Weights of a small mixture-of-experts language model, trained from scratch on English Wikipedia: 14 layers, vocabulary 8192.
Below are experts of layer 11 (counted from 0) of a mixture-of-experts language model. Rows are named router (the router's row for the expert), up (a neuron's input weights, with its number), down (a neuron's output weights, with its number) and show model dimensions 0-159. Each number is 500 + 25 x the weight over its row's rms, rounded and kept within 0 to 999. Numbers have three digits each.
After each expert's rows: "comes after" lists some tokens at least twice as common just before its tokens as in all text; "comes before" lists some tokens at least twice as common just after its tokens as in all text. This comes from a sample of Wikipedia text that the model never trained on. Tokens count by the router's weight.

# expert 47
router:511497528496492504498475438495473463491440525502499508503485460470532482514509515508477478514536458481472499452495547512556526516463493482501486487476483468515514488514467547519496482493539494516480506471566503485512491489486495494491534487479509513539518505464485502497530492481475495508531504497507517508511537495499517528523478479475464518478461570510528516519505485476475517468530477513474560440482519497518475525499539462522481519469540537476504486533503505496507506471550516
up3:519513494506514504489498461494501489510502527511528523539524527520479524511465536500523507515512492474505493458483498486484509483499471463537521434479536517497478498511490499467484500476505472502498530460527538491499465463532511525502484522563513467477487496496451505477533511534504468477526519427493470492485474519549521502470486500525480493521510540491463476477523482517498508535531479494463492513473488481504517560534519534497530510506502523493524550532478527467549530550516459
down3:463509507476516531481495535526515508491505490487494513547473534507528490504500494505517526519469513504442511528552488508494488513453504550457538501504501486516533510500480504506510446536490513493534503489488472516508495510539574488505550534563476510493524478471511502513519456474468562483517499434456528523491497513504463503521503491523545473504508524516464456515494487453509533494513480488482499484458521510518518549509480530506506533492472495502500472509535517488493525483490507
comes after: "201", "200", "202", "199", "–", "198"
comes before: ",", " |", "–", ")\n", ")", "\n"

# expert 68
router:488504512481482480462492526518484498430498491485507511508492558482538505514480513455519474503494514500494506508525495499484502497495482514477536474494487464526550445505476435498533478505502482471459482536511481497502495488501515496488471486534503470497497513524514498479476485448466485520477515496522544442510511499517496443481505470517512497473487537482489512496496496461490540519579496476495529508532516458521494486504480521566461500522526532486497463523508500537491542495450526
up0:522507555494515533536517486487455501513460528498469500534507525515464545490504527513492471521531493496524524526512492481545482517557459510485498448504503544491532502543510434467530502508484497478503487555488506503474470492553493500512504529497502518507476484476501495524478506514528457494528528496481467462517478536510509539525514460523520528514533466459533496530502509485479499505509496542501551537477507499522500474508549460503508522471445515495496502477522504472533498519494512
down0:470483508509487459535503538465440450487502514493481468530435515463488529498464488494474479466510478479513479514515510495484482518547465511504530480488519509508499517500495487515526516552495496494480463484489530501491473491528515544453527531499493532524442480489464465487494537503513498497453511503493527473488524472541507505515525471526442509496474474495513478502520510502491523506493501484496523527483526542511514522523510504460508499464446472460519491497518567477511522494503444
comes after: " |", " the", "|", "'s", " (", " No"
comes before: " |", " of", ":", ";", " for", "al"

# expert 20
router:479486501490508508470471507493484475503486551496538533530491483484510486499530527464553485504467523491509492447504489525507469515485492497500494440515503524449516509540484531489496505496501467477482494490537538480470494504440500461503517527504508503509485523495476504516547506488461525487519478513509481514517498517500511463501497494464506453444481516550487511509503471509474533482541441521469475502491522477529524512512553442523504451500531508460495459505480513472513539447517521
up6:518473496483491503489479537547486507481468523482517502495521490523505471507516476486553535478466503500506508497503475501472464495553509432495502501505502518545463484507538502506569488514485521476479507478526517499508515537535520432509462534471490475520501476505494488516552534539494526477472499536474476501476515528515485516539506530519489483523518456550523512503521516524502492519493499479471448514498420514537476466506528499487472463514499492459475498492492506534504483500481512
down6:519493530492512483492522539505459540507487486491529482469451494474491487488494503489493476518493465530459459507482456492514472479511514477477500520512523481470490471528480487496517506530516512475456496508488469482507499527531535466528538484506547504489470524510447501496499551477535533487447461460502508488485527444523506487526544491504550464468470456504462482438485474531503499481488481509517442479454477457514461517465493508511488503537482506500514494508475476499491502505507504
comes after: " ", "–", " $", " number", "200", "201"
comes before: ",", ".", " years", " in", " million", "–"

# expert 39
router:514502441500443508470535495523455460485506537499490471474482506489504525502490460491568484521501500515495497500488529528504536483474485504466551519510480472492520489482474518466532509464508488494572512480537475528519451498495487501494515474529439484521494513495466450511505439505483480525460480509508533501511497490498517472473466507492499486452504490505483498494492502521471473496509509510472573495502534494529486504478482464556470512494508495481532471536508474505492499479532480
up2:511499521489492514495536495516529518486494540501497507512525475529502535518500474492558491481528549496450543516504508468477493516476480472502522498542524466525525508504487539472556526472491471513485486490552482514525494528492452468476500510522497486501504489511525523460477501513571493490476521497503503502456515500475534502553486490528507500508460544533464496497483503487481501485546524482514501480489514489508456479542512470491505506527510536478541505532497522543524526587520514
down2:494501474470457480466497489460495472520466520506546525530468531464485470506508529512483511472507508450506509494464521467476476553519481530515488513494507486485476498487499522497480490500578423492503492482475487507507502485533474449492461552492433502498499467486489493483477495525539525512509499522494503545453528482524551497500496491484564507519477495532492474528520504508518531525525520485490470517474496531492503513494510497467505490481499513470474476496511503530493527567490498
comes after: "\n", ")\n", ";\n", "-", " |\n", "°"
comes before: "-", " •", " Coordinates", " Website", " Country", "′"

# expert 98
router:518512517539464467481490511515460495529495516497479474507496567503463518493481489503529498524502490508518530484493541536512510495470524565502482517528479506497492473510517487505486450439485488515494527499461461508526454477536485501509486498507476491517489510510488463497530497473519487510452484506513502490522543535500503476493501504509467468476473490496442500471471444486469499475534489461527526482550462510514497514491471512535493517436542533443536462500516492526514488470515507
up0:490532547535497515548511554543521505525476483496480515525534503527480528472485490551474466510494511451462488497457466540510478471493518528519443483509512512516488487498513528493502517488464517524491544497533487524511519444484506529468512515530521514502488494517511478452483507463515499481465494518533498472501497518470508468500497507498473514482486497507533545454526468492493494493539523459523549490527527498445508540487494524487516512488548476528525472478492509538497475523479459
down0:505455487517494503556498530544444451505466529506507480466356488557494493518520512530481484497494489484453498505445546565514504504487490501492515512503516491475513523509504484562493499504503496516546525490491509506467500481518505493493478483505520543483522477485510528488506488461526493500474510486510485494498513472485541478509500518474511460522499494512499505524496482475509545499502491507522501501548538528493453479515506511491516529500505519509509501511490520467511492507509500
comes after: "\n", " |\n", ")\n", "-", "==", " information"
comes before: "-", " ", " Born", " Died", " Full", " Date"

# expert 21
router:466461526485486501504499470520489487470502536495520509548489477494515457484514527491474508527472477469465479472529517493552532482509510456481494452507536457506501496559495508521521501474534464485468476456532500509474483484479505490515488510487500503499483502457484510513506520463491531497527501529545492506460532508533491543556465478464494501490509491505508481511503441501494536513500505502493530450472497585529483499495531499499502484493514504493479480506472544497512565492536520
up10:507451501517475487478512454472515476502505549476524485505518482471501465498556483530532508475510513510560467498491492499489471424542517505487512494497489489466472486532458523493520463507495531511459486487492551492469523556522496503527521499529525469520510516440505516471492503530501531513463491465495481475484516529507492481519476470482470473454547475490483467521506516500490505515531507487498479503497465457522501497488452533525507494488506503483513553512467496548502521528521474
down10:499484505564439529522529460561466543515507512509496478496486501506458532540513494491498495495455486492503492518510487504506564497542510500507520520500494510487526512493542488497546504541470497488469534467511515477488537507478518499528515524497522465507497480490489516479478466523518506495490546501501474520541453486473511508512530545543519487469490508493507528463516499509535478472512499491548468470490444510524500490486499512540490476490516463493516526484484445488482456516440484
comes after: "201", "200", "202", "199", "198", "197"
comes before: ",", ".", " The", ".\n\n", " He", " In"

# expert 24
router:506480496498509520492471518543497473503519495537525513516489531440504512481506536470517502498500471458517518533498499521566517536501506500540506488493484465493515487531498539440555489490486479500445501483519500490459493496485522511544485510520508501488507521489476507493547502474477480482474492498487506494496508505503501489495513442478504496511475495494456479514479467535484552514502511544499571504476515517526530492539470512519533457535556491485502475530492533437497518455520464
up6:548483536513485529539505496450530512512516434516508550471543517483504520468505475509460507475524528486496478505556506473520488528509481448511468472471490486503501468486481506514545453490482501438466488491532541502515526519481515499488521540552489511498494492480490527446512468509506488467484490504524523505488523481497482473493538471482489437503479513476492531528470476504492492476510475443480516493489509534497512472523505489529502463509516484456529474506529525475471510498502483
down6:515486529530528517486499503459553492514533497544467493509474490494477496514531490486474554453488479512484546484517461490488496495503482475482505514495513535506485494514483504504497534482476511476503480535531505455511507492505483523471535567487513475502480477473440495527497491482520508529514555490523499525516510482455471518516505528474423482482507527500477472520490507500479469471488484499486540497507506539490460482503505477435549528475535513534478486534516532500542517539523493
comes after: "%", ",", ".", "0", "3", "2"
comes before: " |", " in", " of", " (", " were", ".\n\n"

# expert 48
router:482498490495491463468486497503481491453547494523499479518499531486492493499481564478490460524544487475542491479478452525475542530505514472503505481494530467491524496509472488460501499483503461504460549462518494478547507483481519507496490485534464513493507534484499466479538470481460473522446456498508500477485491492485506464465495497460525496519478512494501479481504470461464509522509487481493524488493489505526472538489473494519550499512503512487540493556451529465469466470509451
up9:525534470489490539537493475510516493537509508505473496473520526464515530501491530474486498501561545508537511509464494487487533514524531506561482491476524498496510468472508464415504524541499527470480499526541475465483495565455482549510525503489524537494515480504515488515517535515452487519548497484508494456501491505474526534465495463476510526497527499504460499491536523537503485501507501494480487510495517511514512513460479493499526546504513497453514529488469491469466499513496503
down9:542489502499514510506501509524494529508532523514534498477519489483521556434531489505493495500483519467487509490509482518486559541503489535556485489511474485495490492495511530435482496472537521505484493551555511484501536532487493507512533473481523487531531516510482509530522471504516508523490489449519505526485556459519505487466536460525478487489511509519480523512508491522493516479482488512519468487501479504483476511500497524441475521499545512453519531538559524474469460464507516
comes after: " |", "|", " ", ":", " of", " ("
comes before: " |", "1", "0", "2", "201", "200"

# expert 42
router:495523555549494494506482516527481501479507511492514460498492501483513517530466525468491514496484471512523530536504507523488493524485506479529516475476482469498516494513474511450564497494504467482438469504522496485519467504469499481503461486501490493513486531498453492480517485479489505509471517521477555516520555509496518481491507513493519477537447486481523502503491489486528526503536503456522534478499517457513486478533501495575483508522502471451527420498473514459510549480488525
up3:474520478540451502499488495483483483538518512521516553491541508513489569472491516477481509497505494519545476515424531513471536518480493510516461500454517515512470508497511478443530501497511509495474478545516524511518486522481534486531494480488469485526487447519489471508503494488543479493482552531485496475472507482514500513476498476516483463525484529529504473510516541554521544498481515492516448484467498478502503535548457502465516539512504455482500494492477520498499505484502529
down3:498469506507491430488514516519505441451489499506544521484534447485536527474472494475442489478429504499507491499460509510503543510453511467507468501489529477496481468495514503482454491504538576480479487500496521479528488489496495500532502464491446478495457500490502467526507473466523475537478515488510485487473511504493498473523513525514485480522548547505498501455488478525501509502493506502519503521491488478483517483514514481477517487511477510548447472492505521526493485532473532
comes after: " |", ".", " as", ";", " +", " was"
comes before: " |", ";", " |\n", " to", "%", " by"

# expert 51
router:488527484496484501499482498534504480475470504543550497513489482452553460500522520508478500550530481480485526483517525578578497490484499507505468468489462464466516515480530476476534449464494519456513477443536503465497500509478519496484518482524479537501515516487482484508533508442474526475506492515493500492478498473495533503522526530477507466513504538502506503516451481494507550498479456510509490491478521489527513497497470482490501481521487528501497453491496497497480510449531506
up6:471519509505511534539530489485489535538539509516496514505512471459487509537514535480528479502488498464520513471530514454504500522513488479509467470503519517489506501451506541503502521503490509476458495499485476488495509509435459523531498482500481543491519494491472502487452445470474527487480531543479470509478471506473520468512466486472528491503497502495513477522496547524521528486545505471518477489482483456516502494493451472453509445478466561484524485492509447537491520510492464
down6:519534549456481510530545529492458508482480499472525589451506536469502489496475517531475509486473478518489582486470482483534474487525496517476523491533462507524515487495488510500537477504519458559499467459495489523508477553518515504438489530529485530484499502491483542511482541481504488510506489490493513504512484475495517500553492461487504502529486509508514511471525468500501502484480502525481481507499503481518504508538530489495490512462507503464516513497510536474484497528539460
comes after: " ", "–", ".", ":", "9", "8"
comes before: " |", " |\n", ";", ")", ",", "\n"

# expert 49
router:534513514501482509445499489498484502504496479510510441460488498499520502485480541443505488513537473484519483502531480537494517506519482512499489466483476506536548504479491521478534498489508503500452505483502512502500483525467512461515443469487511458502502517468498454473526468477479483522484489489510548507510498516501543479471511528476534482513519507462536479486475466497499478527496502508526508495507482484588510493556505491483562523481506546464540463501490528445476488468493479
up10:549511498481508518482493530519515522520496505496486516465530497498490529479504526524545514506523523526490491481470458491481489502468494505493499524465474508519496445508504485428489490497483504505527453493536467545489509476496489518493525434503512521488494484505496483489488495512497484525493493541501512466469456501491480476509505480440526495533537512525463499505475500535495519510477510506481466536525507504514474479486466549490539455512556519558508438477542503517499437495484457
down10:500512486430451531537495469504449515512458482527523486486428493481500514470488489488493517475463492547499474482461532538533493505460459489453498523471482516462545521504519464557511489535490481512455513508526499490500500470480501522499504497479497499514480497537505477512461485508493473472463515506495523547512509528498490547525507486542507516555511499485473495488494508495505518542437490481513466535515508529506490464472526536518517491508496495520488512486496476547526508507499492
comes after: " ", " |", ";", " and", " (", " +"
comes before: ".", " |", "%", " |\n", ";", " %"

# expert 105
router:497502496544487504469523495496458492541516503507499481487483492493475527509480489511553498510528476524510517494493497530517514489448455540473520525481467496509483476453477506457522461499513483498517528504507472513514437479518479504495475485519460435552474532486469446486549502532473502528442478485475523480531502532534509494468511538495473476484506458496472471509475505478458523480472528505489556515513486489522482528499515475522483487491501510463535512513507482495467533480535518
up0:512464514508490543521504456492519523483514493477531481512524516451510511495523481466505552444532460487524470556502515464468552486482481495491501481499501506513490533509468506478499479446443513511514463537485521527492484523480484466491457500506510479517513506517479497488530526533475506533519486495473453508522497453485472471548537508463487515481494510530465498455511526490535456522508505506481493508495490529494501521459485509494498539549491475499491517506456491456514514550512526
down0:527478476516504554477475530520529528487464513456515528492503489511461529500515506504449548500504512516479504466529515552530486535472492473476505502490521510515502526549508510472541537490534481495477482475490478536489505527487482520492490540507476460515515511511513541499539498475498531516490480481467505484492527520517517505540550540531477507474496477502483451485484501489536493563473482499486504464537537538485521482530501495521517486549513519525510565496481515485461453493483511
comes after: "\n", ")\n", "-", " |\n", ";\n", ";"
comes before: "-", " Family", " Order", " Clade", " Class", " Sub"